Experts of a small language model.
Experts: 128 experts in each of 9 layers, 80 GELU neurons an expert.
Below are experts of layer 4 (counted from 0) of a mixture-of-experts language model. Rows are named router (the router's row for the expert) and show model dimensions 192-255. Each number is 128 + 32 x the weight over its row's rms, rounded and kept within 0 to 255. Numbers have three digits each.
Before each expert's rows: "mostly gets" lists some tokens that are sent to it at least half of the time. This comes from a sample of Wikipedia text that the model never trained on.

# expert 54
mostly gets: " JPL", "Review", "Game", " listing", " Highland", "Scientific"
router:153122104113145198044180095169145089161120122081147063082126170195127147165145173110144160112092154125132131136152130128192102151176133144145136121163137120102131177184082110165109093113107119

# expert 114
mostly gets: " MPC", " Died", "aged", " However", " age", "Youth"
router:110141163096125127083155164171095181137141127136082146064127139109124117180087130127115212082129104159124195181140170155153153104164068154157186185128154148147131137115090073143149152132099137

# expert 60
mostly gets: " Height", "ship", "chester", " Section", "sbury", "master"
router:143121094184129093122104087153160138157135124057131094057108213126114166212142149096124178150123140115100144143166161167133096131179136136097159108155174134124135188132106103118113068124137155

# expert 100
mostly gets: " States", " Angeles", " Minnesota", "Area", " Jersey", " Connecticut"
router:204123123115090137121120097169106044188141108086098093136114167168157090148124141123153170132150178179130129116168126146134135113137158198112111116140142162196141145105115169095062109146142129

# expert 32
mostly gets: "ucci", " Loch", " Neo", " WI", "mathrm", "ï"
router:128125144112109106079127128178151092142177118113169115166141162099117098255123142156125176132127105153154138141109131080166165099171146121157141141144167109100136186132149089168151139205134115

# expert 18
mostly gets: " music", " services", " water", " education", " food", " systems"
router:171129184168128109067133147186120119149136085091155170144136193125124114254143096115183134176138174139148149158093150111138091106138114129116178134137153092140107127116106109118132095136128130

# expert 108
mostly gets: "):", ":", " Elevation", "DST", "Area", "Population"
router:175104137103131101102093150152119093154123127076114105113113167134092056104111142113139134084127127133158169184164119094147166134193094107127143124190156115143105167125119151114138101139086085

# expert 110
mostly gets: "grad", "vis", "ambigu", "tin", "mini", "pul"
router:170132138138100127120102155188166169198183113104112129094126143152105154143131083134137140154111112180130179148150114105157124120162126139133113122130158132148099204142166153132154108097140112

# expert 82
mostly gets: " From", " from", "From", "from", " upper", " northeast"
router:143118100105097182135108108178099113190138112155106139093069119110100112141096150176178158099137183157152131140168161154145092141164121082164107128140195122177082124118116144190146126136121076

# expert 56
mostly gets: "|---|---|", "|---|---|---|", "|---|", " %", " ±%", " Candidate"
router:153126117095073068096127168141145047194119130119104128072079123126091100152086091086121172116158087119146161150095145127164111148174167152145154155127199164137104177154090127145108101142143171

# expert 50
mostly gets: " Arthropod", " inclosing", " Supporting", " behalf", " Incumbent", " Additionally"
router:161092157198077107130149164198084076163166095122095164126148115135085113119123125091104147090127147156157157144093087117164082144145049135195147170140143051135146101153122135130125103118144124

# expert 109
mostly gets: " Robert", " William", " David", " Michael", " Richard", " Thomas"
router:121076145120098110096133130154143090156136095097135112100149111137160074229171149103139150140146124183136162147159182150170126122161117101175158164169148137133127166143136097135161110204102148

# expert 79
mostly gets: " Billboard", "iko", "ę", "ao", "ør", "agan"
router:119168168142095163050089077145122056126138122078053085101142155143174072182133135120127167096135139128151131147123178097121120108158068125151179132106119135157114117159164142080093145176124141

# expert 64
mostly gets: " over", " around", " about", " within", " every", " almost"
router:110125123149096128142117111133136131151132118082106119113161171123075112142128145165188179171165176114132140166156119155189097111193066108155157141146122119122088133122124086164138089164156131

# expert 80
mostly gets: "According", " Av", " Gene", " Jimmy", " Pala", " Andy"
router:122103118121105135077119124139154073188116085096142108116153134164148118184173133128129174153137079155147110130145155108174124159180113137169176161181160121130132187153103081187147073181115119

# expert 70
mostly gets: " for", " of", " Of", " des", " der", " quant"
router:147090138086106134119086149245114124163124120098132098119125139107152160077153143106159185156148121126151134140095138104172087106123072098152103130126184103114155138120136118142181089158145145

# expert 77
mostly gets: " this", " an", " same", " per", " each", " another"
router:163121141175130130115081163095146099174179103100145106117141223139118162200132128121126104111113130169171191117132106122144104134210073096170122152164100141161128145144128089163114104187130070

# expert 43
mostly gets: "ović", "sson", "ić", "Hara", "šić", "Taylor"
router:103114154169128135091132152180110128175116135088107093062169158112094105180112119080157146132129149146137158148123112122134133122150050107169165165153186142125160162131137077139121104146117135

# expert 42
mostly gets: " Alaska", " Supreme", " NCAA", " Times", " Mediterranean", " Broncos"
router:149127175122132142121088167163166124158160168137128125117117163128128108151107124110175205085112149178153205129153142179122139084141100135103089154168170128182125170108136121130139126178093107

# expert 17
mostly gets: " worked", " graduated", " attended", " perform", " joined", " got"
router:132108149113165131102089111163108130124152120097138133077129162151109090240103164157194124115092102142153172138137101062168082128162116093159111179171100114125148137143137127153137124136139134

# expert 52
mostly gets: " pandemic", " syndrome", " system", " layout", " missile", " mode"
router:124060158208122084098082144134146131146173127110131146082134138162163111245163088123179157135139134135131172149127172140159097111126126078121140165158147092109119169122115062139109108140115130

# expert 115
mostly gets: " Survey", " officials", "watch", " Forces", " politician", " poet"
router:174115162148122104137101127211145095153130119061140127095097109153144098210141104098123179143175169223131122127150171145152136096146140136131144172156155130142101137125144099077099134136138114

# expert 88
mostly gets: " sq", " lb", " percent", " tackles", " minutes", " cm"
router:116086107186068164061124159164140071176154113133126079062103165120152108183131111145117147110115100177197141168154152108163111108145099148149099161098217108142130163107109117171157120157124131

# expert 113
mostly gets: " Gracie", " Despite", " Meanwhile", " Mr", " Dom", " Marlborough"
router:146110222123109152129162100188124100167132079128128154144146183117110095255115159130141181105141109148177156155150165151170129106146122121180148169176129095118120153130140112176128098133109123

# expert 68
mostly gets: " £", " able", " $3", " $2", " $1", " whe"
router:144115128131064135137164148188148103174130088124122163100148149118106119244135150130118145144141151152138148163109146063125102121166116126166104162115135114146082113160133107184095096143178124

# expert 35
mostly gets: " Bor", " Gor", " Bros", " space", "–", " Air"
router:109135145082143070099115084179094152121125127108131140110154196154145103134140162137196173126106111112135201183153110139123114064118095130141103160187129108175151124119069127122120130187165112

# expert 46
mostly gets: " our", " its", " their", " his", " Annual", " those"
router:154105141078095115125099155193106119158180139067109095114144152071111144164145180141188178058092165179152177124111153150155171138157129110134126156133133125185126180110096147155136097119103125

# expert 63
mostly gets: "Note", "born", " Originally", " Established", " There", "Born"
router:174110193130096123173116110170122091181123123116142187049094137147097132187099081111125165120102127175092181091119143065157114139130150126188178215164185141147132138152156158166154110135075130

# expert 76
mostly gets: " Starring", " digital", "tracks", " social", " percussion", " electronic"
router:137121175170074101063097162201101109154140098087141184132135156123131138184140136139144163131102095138122179120125151095153105137136167096143126150169135122145165196153138167166141068199127141

# expert 103
mostly gets: "champ", "ambigu", " Rene", "ique", "sports", "tani"
router:112118146219098110076138155203137106103140139124112140099114176088149125176120095130171191106114166174159155140118110100203138125171131107162129127154127131166115162145102142108166110121129123

# expert 14
mostly gets: " UTC", "100", " 500", " 200", "47", "0,000"
router:169094100113162078110115134166123152125172120111135102084113155116130100220096147141165209158116126166162149102092169086143121146147074116119111170175157106145080188099137070122117109119146176

# expert 102
mostly gets: " Commission", " Committee", " Association", " Bureau", " Ltd", " committee"
router:138090163116074111139099063165158088161188097092163101077135177141110167202138129103118216153086132162120156166112156140178118115146139121122113155152142121128091120131146137157098094140113111

# expert 92
mostly gets: " Arthropod", "IND", " WIN", " Swing", "✔", " Nominated"
router:117119145139138152089118104181122096163127135119097070040153150122104134188127131097160133106157142160178114072117120148145103124135117183165157156174154097158100214175114115129139127154100134

# expert 40
mostly gets: " medal", " Galaxy", " Prix", " opening", " debut", " round"
router:142086137149110119123093134145142101130119148093111140091137227107105086182103144076126172115127108119123185194182132050177125079207102107135081202167151116107155129125095081128110113156157168

# expert 99
mostly gets: " century", " 1970", " 1930", " 1947", " ago", " 1910"
router:174150143120063152132168149176086122131172095122138134064133133114065102240076109117154215103144168193164184164110157125175165148136112165129134201156152093134139113108118129144140112096141131

# expert 106
mostly gets: "History", "When", " how", " when", " Binomi", " When"
router:188124124106124148088118080137161119138073143152113136090139128127114051138112137112117182074139111119201145123166135061145147118131089106146186157129183086123088209137110126159130143137131107

# expert 55
mostly gets: " UTC", " week", " performance", " days", " performances", " entertainment"
router:141100131126153088097110144165102080188153155125101113119076135137162087157163082127169191113129128166167134146177181099101148117134118119143159153149131100130153182145125098100156141217142147

# expert 12
mostly gets: " family", " wife", " parents", " husband", "‍–‍", " soul"
router:119133138155137132047079152166117096142126121137097169148096145172153094189163101177152169163158135165166185142148160101193078152156087125147158151167197091146097121137070060132119120137100125

# expert 98
mostly gets: " a", " the", " an", "the"
router:145124128126132092081087134144118121168149118088129109105116185123136132255144115096153182124082132179129160136147135085177134130163079087142119175172083158137155159112136096130142127156109119

# expert 26
mostly gets: " called", "ized", "ization", " both", "ated", "ted"
router:135117152134117134143125086200141096130143097085117096064141144144123105161162108110116148135119173186138206145166136115174092117113154127131083156216141121132152116166090110112050101137129141

# expert 45
mostly gets: " (", "}(", " Fan", " Had", " Doctor", " Bad"
router:135096136142144104057099161238114136142151127091140122099108164111135143234130090116138168155090157162148107140120163137117121125183086109096110161136152114165135195165159120136130103139154121

# expert 27
mostly gets: " While", "While", "OX", "gt", "ór", "ür"
router:146161184164062185047121120194144063100100134118146160127148173165137143186149129133144170037164123142143163193097165111196138089153131091140185129124163103162101103087069118126091127191150140

# expert 3
mostly gets: " out", " down", " up", " Up", " Out", " off"
router:150120125123134109117149127148121129126123078088105136171177164127125117162150137105153118161087149145207214114124181091160136133167137111154099188085121069135141157146090076206123112113151133

# expert 25
mostly gets: "Hara", "poel", " She", " ago", " difficult", " want"
router:149151102116119200074111140152108141149095138122089117101119141163086118172138101163173152102125100123161159162146147086142132168113087140144154180134111074204119143145124112167118161111161108

# expert 97
mostly gets: " Tier", " round", " playoffs", " its", " finals", "weight"
router:162126121129106142117093106169121064171088144082162108085131166121109128146122138168166132099084084094180113169126124118173064114209144103174124161143122147129071166113107143157100115149117122

# expert 15
mostly gets: " Clade", " Died", " Spouse", " Occupations", " Born", " Preced"
router:135075131151132122077087137173124114149159068103130113119156113116146108161146120122142166074117133199155155173130143146167104138150126125134155159143120118131151131133116134118136112126135131

# expert 11
mostly gets: " tornado", "●", "----", "ň", " Nominated", " (5)"
router:132098152147130110101119126209131111152136126157129110107096160100128107232127066176149194097098109097160148113179111089138105130132104090148160167169181097127127200146126120145119120169139123

# expert 36
mostly gets: " “", " (\"", " ‘", " '", " un", " (18"
router:154122186163131133116116127196130122161152081083135176160119189136116126186124142116088197130124174138161152120121111142147138096143101074156120157207118109154108161175112139226136133143137111

# expert 30
mostly gets: " Coordinates", "idae", "ensis", " www", "saur", "aceae"
router:140109139133116131111095169132091095161121105129095125127138099084142112215162122135129152120175096170150151092145111130160050132118100077138131133150159107131108174095141118119057113092104124

# expert 53
mostly gets: " century", "sq", "′", "aged", " anniversary", " Places"
router:153108115139075172074089143174137122141110081147103121094073129151119090213092115121142160081127118177168144157123148131200107133124076144153101154137214115170126099073121139144134131110104133

# expert 10
mostly gets: "\")", "\",", "}}", "”", "),", ")\""
router:158111174136093119117061118198106084126175121132131179066138152129096133107109116105168147145129158173150139119110181074166165101135089149157144174188137109133131140131153138171187093140119132

# expert 33
mostly gets: "/", " =", " in", "า", "/10", " since"
router:130084116149141106124105131056095078188111122114142088095128123108121089117137138100150163103077151148209169187143096130112112123104123153170154169193102113137098159100100137148099104118117115

# expert 84
mostly gets: "hylum", "\";", " 1–2;", "4;", " (2015)", "2;"
router:149078170139133118106113148189136146174111136046160126108116165141115137102159112124155176121117150130163172126110143098174095091151086080214146165179135142153123172116141126171123123187137170

# expert 2
mostly gets: "based", "year", "Ra", " Lemmon", "Ro", "Ba"
router:136115112166101100069143121171147107162191128110147108113151157162150139151151153127159183158146142190119168118101134119170181155149135098134138140165148072169146110134123095133128104164105148

# expert 65
mostly gets: " Legislative", "Results", "Second", " List", "List", "Track"
router:235100137076099159107096115152188110190090098139109110116060184077107110130142103143156145091112180124170198155122121092161092094125124122187122125160157122154097133105079153168132113154137052

# expert 59
mostly gets: " They", " Turnout", " Peak", "●", "Species", " Statute"
router:098074096085087101114061123156112106177120103131115100060126155107084116131142127159149159104126084129157123186109162134133119103150176131146198131131221123132099171080088129162171089180086120

# expert 20
mostly gets: " would", " not", " may", " could", " can", " To"
router:143127158162117105146128099121131100126177136126102160074130159139117088200102118115106211198172096133156135167110117130174122165124089168209125194185165113165146175141094113140140147155108116

# expert 61
mostly gets: " many", " various", " few", " several", " numerous", " other"
router:133060144159092119131132126176091076123115073103142145098088203138119119187140147157113170131124140129134173152123126078155111137154091095156080115119132100177156158160144114186134107114153163

# expert 90
mostly gets: " the", "The", "=", " The", " entire", "the"
router:123058116088142140070097128164146081164149126079148114068144181155155123240128121093138180081094149159161191140143156086146161165153067102133135164180100144150121149114114101129136123157118129

# expert 19
mostly gets: " addition", " Loss", "Because", " Vegas", " Lanka", " Established"
router:127147153169087151089104177179125091119153153099121150139154184079123118135153132120156167113107154159161127120125091092176110178150110125147122180157117084194113163138162127080132135172122162

# expert 126
mostly gets: " UTC", " Clade", "hylum", "Population", " Density", " Registered"
router:177091101144113103130074151189137070176125057116124097097103156091130113140167092143132192101088148154142170153124119151102132158140149118156127141147171102137092153150113165166138080081090098

# expert 8
mostly gets: " anti", " bio", "\n", " Face", "_0", " ​"
router:118101132164109115089085089189151135169114082131150113102117105100086082168094143083158198109092168132163173129176121056115111086094117112186115148131144127124151169140159088086120142132141136

# expert 118
mostly gets: " Lemmon", "^{2})", " Binomi", "watch", " Insect", "^{2}"
router:123102131123119169102137145115164137160128127123147165081167154103145083163125099096136163110161148123136188123145156084151146095125094129152128189129122074124102141126070052149087102151126139

# expert 72
mostly gets: " Synonyms", ");", " include", "    ", " Edited", " including"
router:137100156116116152073109112224145059094134110068095134087123151139129141113166165094150142129079165202138179154107149094159103123149100123091130146156185108122142111135130113158161123173114121

# expert 48
mostly gets: "burg", "borg", "abad", "feld", "sville", "boro"
router:128114131146143141114093139130130180149110172105123107086164178167127082184102136125157163135127109137109153149122165080127190129186093072228118136118165062141129200164080068122115122198153164

# expert 112
mostly gets: "watch", "ism", "ň", "isation", "ière", "ogen"
router:145139155163160132071148113209206129133119116054104131074172155138143094194115113105099201134145096169137137130089156068165102092151086100130128123152194039121122121104060076145086095147161103

# expert 116
mostly gets: " =", " ال", " www", "ب", "State", "British"
router:184095179075124146106096133198119067133150123150134135089092095092092106238117099100164139093140157172132162143145115100104151133107093131153149135117182164117109191118133152110148140122096136

# expert 29
mostly gets: " Synonyms", "Background", "present", "Demographics", " 1808", "History"
router:160111151131086136130127154167105093183169107172102096090090123121099121189127084107188152068155197206125127104134109100175161176145146160133117207156211133139099131109108148127117119127092108

# expert 4
mostly gets: " 2021,", " inclosing", " 2018,", " 2022,", " 2016,", " 2023,"
router:161021174156120111126166112213083097129188112127129105113154137169170105131126167109137134097104158135196153159138142093122110078156061105151111128160171100137070157139103127111098126119131114

# expert 44
mostly gets: "====", "===", "==", " Succeed", "    "
router:163104162156100126124111128234106108157144117082108128093138186110164082146185125116175177089100103154130118122104147100138112140177128080126097151153113109135117222111096104175140119174108102

# expert 87
mostly gets: " medalist", " Angeles", "chancellor", " Slam", " zone", " Height"
router:144078106166116123075077095151111053190153114116167072106116148095145104139103122121133170136112223160152154106136105133180105136141146103149143164159185123127131213115106109116110083115129178

# expert 107
mostly gets: " Website", " Coordinates", " Genus", " Born", " Species", " Clade"
router:162115145166108161061115149195093059176149083136120108109091140084186074243164112109142173062129180178164124125128102143146106139138102132121116168138209116151105190137129123137150109151090142

# expert 57
mostly gets: "|---|---|", "|---|---|---|", "---|---|---|---|", "|---|", " ±%", " %"
router:136142129079084075111110154124136065193152125094101134084096113158083098176071091109113203133143115159181142141112123143164118143142157147129165154102146157097098157127126130155113094147145166

# expert 58
mostly gets: " located", " Fort", " @", " serves", "′", " parish"
router:137125137124087115133079089137154097168165075091129134080117071127123119121111094148181169094134151132179129163112185101166092110171122064153130140108146057145096128115113105176129094124097145

# expert 0
mostly gets: " after", " during", " until", " After", "–19", " before"
router:146082128148080087100070130202126078188138184128171126076127105109120129211079097108086149112121157162163151159169109107178129091166121122142150136137136117130142117149106152151134113160097159

# expert 123
mostly gets: ").", "\".", ".\"", " but", " However", " however"
router:122115152107100087119122120162120122205160105115154118066118183156129130249199109098171142142153101186127192153127100088145099209115084070169127173190158102104102135160122112182150123152134168

# expert 95
mostly gets: " JPL", " Apps", "Scientific", "See", " Sheet", "Early"
router:158127168082123116138100139164141110159141125159100116089122138102083054172104114108165149160125094128162133127141181080189122117167134169124154165109142193129104173168090125145109125145083122

# expert 5
mostly gets: " Albums", "ン", "ْ", "ー", "ο", "а"
router:176137135122119113093109138189161100158138106159112131063102131127158071186166142067118169061129139157173163153172104124127088154162133181133172167170208120127128126145159162141142110145120128

# expert 47
mostly gets: " new", "Personal", " local", " small", " modern", " large"
router:159085168167135114130101139232130074148133062109145125113144162167136123255156086108154150116133155196155184141135116100162123118151108156142128156154097103172140163177107086152107134131130138

# expert 122
mostly gets: "nia", "liter", "tr", "br", "enti", "Review"
router:158116134156134083105116125181110157164119107140121114130129174108133078162173149110098172112145118150146239136100120112183105073107104111163137138120137106106122138194075103188109125146181096

# expert 23
mostly gets: ".", ").", "\".", ".\"", " 3.", "..."
router:127146138085103132129106126182132104164137090116130131078126155144135095245141086087158166139130126164137187172122101075124068222134107090136122130160153109124091146136096118137149112174118139

# expert 101
mostly gets: " Animal", " believed", " considered", " determine", "mathrm", " converted"
router:188135124154129112126118051200133097192133118070094064113099152109124121184124109126138163138127125156151138138096123142142189133099110095167159155178169128120048114157105125144114096213113160

# expert 38
mostly gets: " without", " via", " With", "Scientific", " saw", " using"
router:155090159163095147092105141199128095138159127120138108154137098135167117180175125149141127123098147150145134141127079159194120091181137127136113150153159111155128145128076102142152087145122106

# expert 41
mostly gets: "の", "!", " titled", " Show", " (2001)", " (1999)"
router:169062165174107123083092124163153109157179138127154111102144124151157142154167162088156132119091100122112170153163162138170128126159075086131094189196130095151149179152120114139117125156149163

# expert 62
mostly gets: " pm", " minutes", "/100", " mm", " miles", "/4"
router:104077128152087159082100202158134104168168102122100102120131156147137109144141107109126146108130138190140107153154169113163126098131060123123113153169154079114078151096110056170144136119131163

# expert 85
mostly gets: "ogen", " factor", "brook", " River", "née", "borough"
router:172093106175186129124093115217097131185114100124114116081107149118140167187085147104162155158103141149122186149126195091140099132105104064149126173155197092137111132125124094148136068156145104

# expert 28
mostly gets: "uborder", "ucci", "Gar", "ör", "ér", "izz"
router:139063162146101150038102130183140125153128109103150174124123174131096118173137151117149144101129143101183171167120127146167106116142094127110142152126172126181125143096120165148087127150172072

# expert 13
mostly gets: " Singh", " McC", " Kumar", " Miller", " Campbell", " Carey"
router:116088174136092106106144158176101128177139139111139135107146134110175088214126135076167176140124156171122132120142180139126161147144070117179140168131170136122135179157113082112149131192109168

# expert 21
mostly gets: " by", " By", " Spouse", " Mr", "By", " Starring"
router:125123171154110068073114126171087058087144110078143150113139154108100090138119154174136179110131178175134168129127154121157159096143125074150117133158173104146138163131133133136114111137112147

# expert 37
mostly gets: " brother", " named", " sister", " chronology", " daughter", " titled"
router:115114158159123121093063141117127124185155158145134131094123138126102120146139163182139208146116149169188147137083126137110108134125070134159142177182151126130122141086163139165121085186099165

# expert 74
mostly gets: "nia", " Quezon", "IND", " WIN", "Hara", " Gracie"
router:148072186132101127144145128218151106153128115121112143070074175103111087255126079124153208114110124112179182120143144135123123153160101123171180142134209129143114182105102089139116117146117114

# expert 94
mostly gets: " get", " come", " replac", " caus", " want", " adjust"
router:136134174155106141152152111171110165152151129122138155133165153171117124226123130124164191151144140154146163138129140073178117109079135123161140163141131087121123136133150079206114138140124132

# expert 105
mostly gets: "Reception", " Votes", " %", " Notes", "|---|", " TBA"
router:161102104077078089136093151148113105180101113101119156120091140100108135176126104120139162149151152140158162139127138121159133137107155122187146166159182132168131108109073131181139061161120146

# expert 1
mostly gets: " Coordinates", "ote", "Studio", "ña", "ches", "ire"
router:182127132137090142082104175206159160158129147097071088083117159130064112174176114105162161095088146157173165138152104114170140120175132125176126115150104121151130185111093163128151120117160134

# expert 71
mostly gets: " &", " and", " or", " but", " However", " They"
router:153088174120115106110128144180107097205138095126147088087138153109122125251163118117141147110131154179127114128130158079123080089157102034185149130097233119181137135097134123143125119178148133

# expert 73
mostly gets: " be", " was", " being", " became", " been", " is"
router:164126144131089191087146091171100156201181136062157094098091190135164132138135115125168187121126109166168153162128128096174138161100097132158105108084176171111130128140141131165105106164123194

# expert 67
mostly gets: " Missouri", " Arkansas", "ón", "chin", " Each", "hala"
router:154081193126139133093113153149163118171111067107168108117137209127126108144157209093134140179142154120119202086131191123175069100127080106145137133119214100194148147139104055187086101186148105

# expert 31
mostly gets: " latter", " concept", " They", " these", " Tang", "While"
router:158126183115117157071088146194137063156137129108071110033106151093081156153143121106180189111152107172181196104159120101164100108156123147164168166163151108159102173126109092149113123160142141

# expert 7
mostly gets: " resulted", " provide", " maintain", " bring", " reduce", " provides"
router:161155152168115129108078083133138125155137091122123160093143135140080105255124125085142152214115154149182177144147124108167118124137123117130147136141128071170067170132110109180140113144130145

# expert 127
mostly gets: " and", " or", " including", " have", " who", " without"
router:139099150114127116104101171208141078201147102110140161071125184150125070255138125127158139154104122156132152132122097112156092057196090107161100177105157154169127156107107102158154112148147104

# expert 121
mostly gets: "\",", "),", ",", " 6–4,", ");", "\";"
router:125126129145121112081087128175102094094145105136124129082094134084109130087161098134153172130102170164149229118133130062178144113123120156121123173186166098126144150159120094125149125135121094

# expert 125
mostly gets: " Niger", "CEST", " Information", " People", " Youth", " Qualification"
router:120106143132128139101101172187138124171144151144135101122141110201082146201180124108144177147072127129131171157135160113181128133176138132145159186127172115147117139088157111129132151136107098

# expert 81
mostly gets: "fl", "ambigu", " compris", " proceed", "lig", " Swing"
router:127099182100079166124149155186144133118129137086146124129177155109090112140192146138134161082133179154091156146137153124193133083113114146191108133122176110138143141135093124174104119206135138

# expert 120
mostly gets: "watch", "Distributed", "í", " Slam", "phy", " The"
router:124112152123142129150134183183126113229172166086124110088144112133171150183101170116147109159107122139176144117171169112163185095182116112126164144122109123145100139117148117134115100180133163

# expert 78
mostly gets: " pair", "shaped", " two", " outer", " Both", " Three"
router:165087129158162118095063125190103145195128141167096142082105172149108139163146145152105186109149182164104163117137152151156143138178095076124115128214188071179095180110134088175076139178106149

# expert 49
mostly gets: " says", " before", " stated", " wrote", " 1963", " stating"
router:140099155137141115123102103194117113123144149118167188108160174155117142219106152137115216135146182173141157156107177148205121120142134155133159177187122096115139127139157144119148123127166154

# expert 93
mostly gets: " February", " November", " September", " March", " July", " December"
router:151099169106103139159112108191072124151153095158160130089098180112066119187113155113173161100107146124120152176111151204132155107139172162175127163127173105190087104122129137141142056121133092

# expert 117
mostly gets: " majority", "Member", " Parent", " Supporting", " variety", " voyage"
router:156104154160108127117103139154166102144146115120148116149095178118148122192103092126146168122104150163129203125103114126141134119131128137154119123175104124141103168184117098171120102170119056

# expert 69
mostly gets: " ability", " way", " purpose", " fort", " access", " path"
router:151133132151113096059114157167152119118083086112070151074165187114134094189123121086128201084106109151117172144113109069157066131218110133160124129128164108183083188141083160146140098162140094

# expert 39
mostly gets: "mathrm", " GK", " Did", "mathbf", " Fol", "went"
router:084096135131137084134107147162114096167160091072179099112102200103114111168133123115140157144086141152159156150105161157235139087150085104160171138120179115152133120123074050161127130134117168

# expert 91
mostly gets: " \"", "|---|---|", "|---|", " “", " Genus", " ‘"
router:143099125095077132123088124172156058125161086169121132108088128090071074161103149119127203111105143149161117163130168136107141123148118111153151164131171130105116176131120188150123081137098140

# expert 6
mostly gets: ".\"", "\".", " 2021.", " 2012.", ").", " 2015."
router:138104209164131135148083115199144116166158077086113177120134178169129109145139133119168162108099134169147146135119119110148085134109100076157138158192151087140150134103117130224192112162152152

# expert 111
mostly gets: " Giants", " Š", " KSA", " Sz", "ła", " 0–0"
router:154094142121121141109090114141148090135168157083122109094151140173108077164140129118153168108136100115172128148103155088117151073186115100101133141071152080159125179115142121102043111173179174

# expert 16
mostly gets: "′", " least", " Occupations", " Kitt", " addition", " Genres"
router:131123140138111082100111106177069129175166105149135081087111143111047118152134153139147170164064157155129134158082113176158144117145133118158166145162208068156113140165132131167108115142144148

# expert 51
mostly gets: "The", " My", " our", " their", " Your", " my"
router:163090136093132118069082114195102098172143159114175116113089135117117176178121163140150142081103132161142213135134154116146115188191125125148130172159175114144107140122115162170166109175123117

# expert 86
mostly gets: "Z", "DST", " FW", " MF", "X", "T"
router:113104169127145135080109156157110049172141123135118102092129180144136145193121131100099125145141150131146124119120119129136101108166103097108107113165195070136124188156151102099140123157164153

# expert 22
mostly gets: "ucci", "uda", "ique", " Aviv", "od", "oud"
router:135078163142117145039091126119130087160113102064118115085165199088117109166098144132131148150092134153168144170115112124141079187169052113180171135129111104198124095178130136129095120212130124

# expert 104
mostly gets: " ==", " ===", " ====", "---|---|---|---|", " According", "According"
router:113089147142134099152093176148097033195125113132078171103180146122164098143132114165183182080140145187147172179132150129172124146125124126123171140144149090162126133092118139101100143131175165

# expert 83
mostly gets: " find", " tell", " wrote", " provide", "providing", " give"
router:137145167122141127137129073181116149136167159128161106091137098180110130247138130118159123160154096173169162135144110069169141113092104059147141140151168093153104146128163115142113143153133118

# expert 66
mostly gets: " Website", "Repealed", " lack", " opening", " exception", " There"
router:090135112163123137130109132157125105177134100121089120087114126128171119145127122168143183069128081194137165138150122136134139134188141126173156164149180112164114169128085105172149121127078152

# expert 34
mostly gets: " at", " in", " during", " near", " along", " across"
router:166095134146109106048111133018161138139165140079118127079159101120125140110159089141110174144099152131152206206131116122147116071141091107159148164135214121140112154142151128127093148147122161

# expert 89
mostly gets: " footballer", "Plot", " novel", " beetle", " mall", " film"
router:163124188167142116086092126215138089179134098133088092097063156118165120152128101129132200108126107175139143140137140098173115095142172120126132166165201177108100117147140126128131136163070080